config = dict(
    routed_scale=1.5,
    norm='rmsnorm',
    lr=0.00907,
)
Below are experts of layer 2 (counted from 0) of a mixture-of-experts language model. Rows are named router (the router's row for the expert) and show model dimensions 0-191. Each number is 128 + 24 x the weight over its row's rms, rounded and kept within 0 to 255. Numbers have three digits each.
Before each expert's rows: "gets" lists some tokens that make up at least twice as much of what it gets as of all text. This comes from a sample of Wikipedia text that the model never trained on. Tokens count by the router's weight.

# expert 27
gets: " |", ";", " —;", ");", ".;"
router:120127140098113127135100086151102135111103119148090132163129144110125143110164131098129126139095150146105141135150134155079130114132152130122116145083161113072139154120107151140091164161101132135133162132116117135176152125100162159083132107132118141134139140119165130134140139124090099104135110121122125102111108199124112114144126151105125128106092097089093132149115117116111187120105108114134150107099110115145132133058127132105126107145116110137137127142128125125119135118135106126099148124137166135129116059060172229144141113141132148116119135131116152124177145138145171112

# expert 59
gets: " the", " by", " Win", " II", " Rec", " age"
router:106100166122109119120097108146139134132100104169143145151114132154137150122160112156138160159153143135138106111140145141134101154097102162102104123162130129136118144121143129132146161106104123138125108085151150131110081127144130107146126092121133158118135153163169111133144093147072146096104134123146117101142148096120106108158143130152084166123108058167163110093096128122120122134111123148135141102135100087144150102176136127084113099155099105112147092116169147127108125130132076126102172124096116125112172154147096131137140122143164106090108137136136144089105155181121080075

# expert 9
gets: "c", "n", "v", "r", "ch", "ir"
router:099131132130112146142142080128131139129096114151113126132097112093121148104143148161075131102112139134165163102130131112144089107134125158135132109136150123113106113131108124166140146106098092111166115105162164107113187147114114116171141111100110144125164149135079140146154174118135169180120097115106120085151107173122131118120131159130100131161125105116144149147143125180134092121124109160165101140128135119071167128124127109175183118161153122091142088109162156120114126151112100112115112138111079139100136130144102154152075134126126116145130125153097135086107134122160124082

# expert 13
gets: " S", " D", " T", " B", " C", " K"
router:122143140118137136132110120139101144117135119168121124127107143120143098137119106141058095160128112119136122123074111159153151098180117124100123140140083097078091128125139144151085112124155132123111112112109092120128156145119097115131134125133122156146120137084086148153126097138200105129133096094136111154147122130136135125127135093094122129139121123120106147116183125153141130096182137089140109100154157102148126115145118147128145133098106120140142128112119108159164153103126188115114131144125152158112126130061096163132125138133147127113213145103138151110108052136113131153

# expert 78
gets: "1", "2", "0", "9", "8", "7"
router:118123125116100104128097111142127119109152165123083123087177140134137150139111130105074145119120141157173173138136120099127125098114117080100118138135118152159143094119137096140067104129086130163127116126143130125127130149148152109141134126156134126142123161177105129131125108131122154109129138152133119190126138139130137155133094082160131142107132092123125136112148142132116136128147123139117090115140121091105140152124121084181119193147182145180130123161109133104132094126100141192205068118114088150157136114135128121146138122126144153111124146151154164113164149132110110104

# expert 56
gets: " of", " for", " JPL", " called", "==\n", " de"
router:107098151099096124095132095142158134127123114165119137124142096130118070141168123131127109146148182097117148118116119153141106140095099115119107112153141121141089187119161157128114117089112071115093081105165120119112197139109106119119098124133144172132139137189171150144160125124097136117117158115177109127113164141108135127139117112093103145134162099166107157117123139163098144122131119155147106124108149129103139121138169114148111114136073128093163119149119134121125074155115114119115136104130127113105144145140092108108158109153164140127076129159122137126175118152105119104

# expert 22
gets: " to", " of", " ft", " May", " /", " new"
router:110076147092158140090098101152140139113153128165130107098106097157123155107139112133133142166147136164105161110113129123118085110120107137122116061119135127153154143128143146124124125124168128142134094110151154152107113122112100097157131102105092161143108192154122088151165097135095133083095158123158108095156122114110093100160142150116111151074123096150153095131110149133127149135084109146095138154110109105152158119144120120110151091140108134147164086086134148077132139129135133155119164106139105092111117133162116126140101111140138117173121145141112133095108116094097115087

# expert 62
gets: " for", " of", " to", " with", " on", " after"
router:126120122101103098107124090117145145148128109148140173137177103128136163151152142131140159160117157165162089128132151130112148137118078157139127135173128136156126136103147125135161157118124141116097125109167149154128089167169098101123126102113151153116131150139180132156137132150100142104176169129148134149108135115108111125106145130111106142140116122114159093121100168139116186049112131143179151120146097093157163127112170114123110081160133109109134135131146116144152093141137172126149129117096130114137149143135094126141148084134175126093118151108103130119114154110130128063

# expert 90
gets: "ing", "ed", "ating", "es", " said", "ate"
router:122126130133138119100096132155145135105114140133151134180189061106121139133151122117133132168160119160080130113173130149137114079091139112113118121145142119138115080097088152141177138118133164122141139104127152149122143103113132084099118143072163147110156127138135100105142120137112110088135124163085131132109161148153106128124166106147135116134159133141121086118096141145121137160110135133141083146064125131164158124117114096143113167091144121126151098156132135108104146168157099119171104127117128169139123133131126130126106109087143167152128157124121169098108147122091101081

# expert 38
gets: "2", "3", "4", " pod"
router:146114134159131128117110098161136139172153116150092117155114113115126129164107144163134123142129115158121142107100122075073098168157093151141151173117142136129110078108145091149104120118197103168109119124146141143135102132115134117124135128086147106131168153080170107106132115155135139118117115112157115188139155184076136125123145148123119129117110140162150092126072161124094142104121119132115107161141080128137129138119134148148126152134112129169142108123139145193097158141165094159129142126119099120114112133107173148122128119150138096129128154145137085086104142166133126128

# expert 66
gets: "in", " a", " an", "it", " is", "ul"
router:141116124139134130157106079125155142101120151145094088132140105174143096146105121146144124128119092155151123108158160146109123125113101143114109088160140137125123157121149089114128167099130090119092113086123161173116096095115124087087128103119127125107143117149165097173126118155130155110143100094141116112128164119113128080146153157152121148117096075117165090149132130121154118089166149156171112152139107106148153110116095169131085137151104097141083088121142136146171140125159130116124108086148122143108093145113121146118136114129140141125080128127095157082113126149126098079

# expert 31
gets: " |", ";", " son", " in", " addition", " -"
router:108117108094116107111094127159163107104173119154119111119105099119110098150122104158150146165135128128127150115128139131147157163141080138097103132121103141185161138112151135173162133107099132128152112114153118171123102174110120143114123093110131174087159163145155098126142122117152131105119091101161134080108137118152137095141162155135098172135127126146126066074160111153110117118096107129109148134161096130166142114134151119134080108163101133114161094109148142131085156141115113097153133103106105141116096167155146110144153101122170092114119134107133160125110130152140118098

# expert 93
gets: "6", ")", "7", "8", "}", "5"
router:121074179116098090091103136125131155111102086141128150144099160142157134093112119087166165091148162145091120097141156155130128159121083119068108090137137140158150135149173130117101116130148133153129110122157177141085156136113155126157125110124114129106128152123130099149138139125105164086124163135118110115116158119076137102140119111124104135117116089133144136101140144173135123171118116165133142110132131104146185142132150140138124133159091109137160158108140147096139111162163135146101112103150161118098126155124162114137127093151165127077111087110119130099105139153106103121

# expert 21
gets: ",", " ", " November", " that", " year", " December"
router:099150145121080095135106132150164129173122089145123112136111127153117098167158098109174136136177137140110114139128142179125116140102107156096118119154160160144123117082141071143131132103097103144100133103125133143118094114130107076145104142107126163119143166126159131122145118145115157104132139102138128160138169121132134113141142134169073151108114161128135139106094115156124128162098094170113159129143106106158163136132155158061121099121124110146139125134158138093176126115135136115119160111133139137111160130142098094156121127110160117142121159165095186092106131138131134072

# expert 86
gets: " M", " P", " F", " m", "M", " f"
router:149118113133149146115112107113141132150157127114140081119151167112141097112129136167078075128156172093096090105081130114149152099088093131117076156097096089122198112141137122127098126115157124126126140124110114117139086131123106126143123114148108127119109135129126161136149142117103153116117135163128133077133145146136128134116150097091123122136089152138138172122116145155104088136126110147123124125121110144156078123131144199111197117087134104142114130110159142163177096136134204108110148139133173124138145136109137160165100119142105130119099129147135134119115128136131122159

# expert 71
gets: "ed", " made", " released", " used", " played", "ated"
router:122107112131118131108170141126128147080154149097157185138166134134145136148164149118156147127104137185147133118154106143175121091113118120122129116163145152183145131118089170102144136116107123138161147105071138107102099139159100150092143164119169049116134066150132134104104125128109122139118160137089090123128150116153136095108159162112114090116172153144141121125103135153154165085102112114128120128126091117090153128151131145138136139112121115089128138120123138127137141125142120115148130135130114117157106124129104138056153119153111084100110162141109155150099150133151134146

# expert 40
gets: "1", " century", " New", "age", "aged", " player"
router:100106171103107122088117090130153126126123103177125158151100099155138163128129086159140133140152131158126114124152147156147122134090112156116098112142154134139130157095135117160113140101085089124111113110157175161119113136152112094141117134117124130127161174142154104171133095140096139091105119119131096097139159099094099106127137129152083173133131059137162119117106153156115097110099097144130151127156100093141159099141149128118124120139109096108150114114144139104117105163159111087104170095093110104092139134135101099131143110125159110109112144177156157119106126153120111085

# expert 63
gets: " L", " G", " W", " V", " St", " Ch"
router:142112117136163176147116107131118145123118117135152137139137094121122127126133131174095081120144131122173143120114105100150105135176098142124108118141103115096120101111152137151137128130173145114125154118096091115128135181152121116139140132120117122160140154159149151132130119137130123174113134125149118180122106184134132164148141082146125114120100193117108148109133131137152121145183109133143071140137128143050070118119132103168136073072122109119150136116117082138092093134082118115105173141163149113138106136075136134133124128133147135109131107134103147108107112149166134160

# expert 42
gets: " s", " c", " p", " h", " re", " d"
router:143147153153107211153186127123140132060104139101151132158165160083131066128125131133092122106150168158123161105098104134155143088126178126127114109081119090115139119146113092136153131112164141129123129121137101128134102149118115122154152113120140071143129133165120128131110122138125144140132143132108132142120151178108144166139151142141126094135119187108138125119168135140170114136150136125137081129140100114159072116129098181105136121113153136096124135105139132115093126131135110121092126109120152107108086142077132166103111124108129116108152121134108107130103122095121129174

# expert 88
gets: " New", " United", " South", " North", " West", " part"
router:100095159148139129119145099134125136067120118142154124133073131125147118146147125155137148157149087162127078112164150078140115121077097113122149085145149164103088091131133134153156144125117130086091126133141115155113149116123137108078114118137139144084116148159084103126139113144079141122106080108140102159139163083086130122150117132133128137105079132158137085145135142117147076099107129125147147124132099116123138106159158102108104158157134121157140099133130153107164089137132141116093138112125126116144142141095158110123159111162151115118155174134127145142082129150104104170

# expert 79
gets: "ed", "er", " September", " May", " October", " November"
router:117120147115124097099072113130127167150134114136113170136119089174162115099150096102116131142092174166155128120134179139116128159150115149133127085137147171160094111101131112152134093096098095158105099140153164147149123116129117127171135123094107121111127125149107107139150103169108138129167130090139107171148122107079104103149116182133093150137116089122139143136147142137120127150111110139129111136157110129138165097159156091099147113124125104098162142145136120072135141142124089122164132134128111111098110136122112145122089105176157102123126151107092169113113120184113107096

# expert 53
gets: "9", "0", "8", "1"
router:118131167135165121109137117122137137109167130138121147119098106115151128146161102108080118162165088122195146137122097144110134070102153133131117119149139164115129114116115096082105151111134134186122104100169117145124114142119134123135141135155154125143159155136158123156137162119103154122187137104142111123097161112104154130135106174165156134124069121154128133129082126160110135146086136156129135117121099164146093168133147115087110117128128107145127109120102108095088104114102097113171107116126117140114108134163161127119063136083137131135127166154176110105130164149108118142

# expert 43
gets: " |", ";", ":", "-", "|", " /"
router:121114142125153129112099114147121131081148118138075163129107165146156128111149136082143135150130141175134197163144151091052125115093143126118095082145153128114148107125180115152164121109109130177124126104112140123114132089152138133190121116091133136123140170135126119132154142138122129135127104125123112139108129141120127115136122149131115108139095134132216154123116152144125152154103120122137172080085146136127138111122141119111113147128089123088136092103128103059154184122119144106135114146174098138114143112099138126128122130103144136126108089146114146125118135106108141080

# expert 36
gets: ",", "),", "\",", ",\"", ".,", "},"
router:141148146132121106118200109132101148081134140131147127148104122116120079118156103153125081137105134155112098159147162078140118144115169137120117131150073148152142151118073095114127139155115091124102104100080126138104120126157112096094121117107115148109151127106161118142125105159119161156149157167128144111149120174102109130149141166093116144143171134106111119157113136144153140092121122127128100133152113123120151104127133194142108150166086103151142090133122098128147113136098148114112135114127123136117122134116151111123098119177127123105140080166172094149085134171119094099

# expert 16
gets: " by", " with", " to", " of", " as", " for"
router:092141145124172140129105109130131131141119104118131106135094091139145153104126102055126154177118108125125137105162155177164106116111115144083116150107110159133084095103115148110170141108125083135137138114061143106129129075154109120132116151166113160146165171073168147112130152121121133088100122166132121163150142157101115111124107107111108130164145139158128137104161132148115121097105143124110123094109157104101143146130136118113135091167158106113109134120135160160093144135129090114133123124113104145134140144138125113154149110135144113137097147151169156162165143141108116063

# expert 64
gets: " In", "In", "g", " out", " un", " On"
router:151110132110142147134152120148147118141129112110163125152092116127155123128144100181136120127129091110171181111143146124117131104177155130162084111113135101124097121118135147165158144108168129112103099172129141120120098106106136098087150124133107150126106105127089127143143097156139146118116139125092141083114162092097132131106105133134118125149120200138152084132186141096155117148129143145118128165170093161131084130104151124096109125139140129085138139107138129131143094165104208125106108102146162140102120156104086119168108162143122128094165120136176120120122126127112123142

# expert 85
gets: " R", " A", " H", " E", " I", "A"
router:129141152131167135113113141141151139172165118112130097107118151077131135107127116156118105145148064081124129119101120100155145152152131120093126133133127099104128129154145123113085127110168106131113130130145132137188166129137133119090112123124104118110054120117141169126150114167147083083110159157099103111117126135102127108138134128146124131127099140106080107107105115126187108140141125097144109115129144147142060124090113105096144148146155117111149126126137088113100170090130100110113086130150145128102128120125111183149156124157116112167134144111163119115112112069170106142

# expert 12
gets: "b", "p", "m", "f", "d", "w"
router:142115130124103142113127141128147100167121099120113138119110182107140101147134110090101097161139174129084098116151095133156136131112117153116075132129100152116131110142142151134128091152101148096109123148128142130113165101170145127165114100106121171128111147096133132129142160101104151106158145141130140110160143124151118082109173082098100127134121149115100091158112126099129101166124093144137128138140169087156130129156151093187104140129129080107110146082137163132157062130157154125120162156120128152116143128136133103153088130124150112170125155127138176112128093084112103145

# expert 19
gets: "0", "5", "8", "4", "3", "7"
router:120134120118124132127114119124140105107117172128091155104138114147119141174111117083111127150119120118109135137084144091146125154110097065115121136090131140156161157167082087059111107141085158118116118113139130139117167133160123145155139162137128147121088112120146146138134123105099137106114114129097143098145141095181122154135130077114136122135192121112060124111164125129152126124154109136129121107135162112108152149129131112173113128140130120141129128144136137098156120079122155207179084123128140165140139125081093143125129128083128141123154141123102150117165111120139132166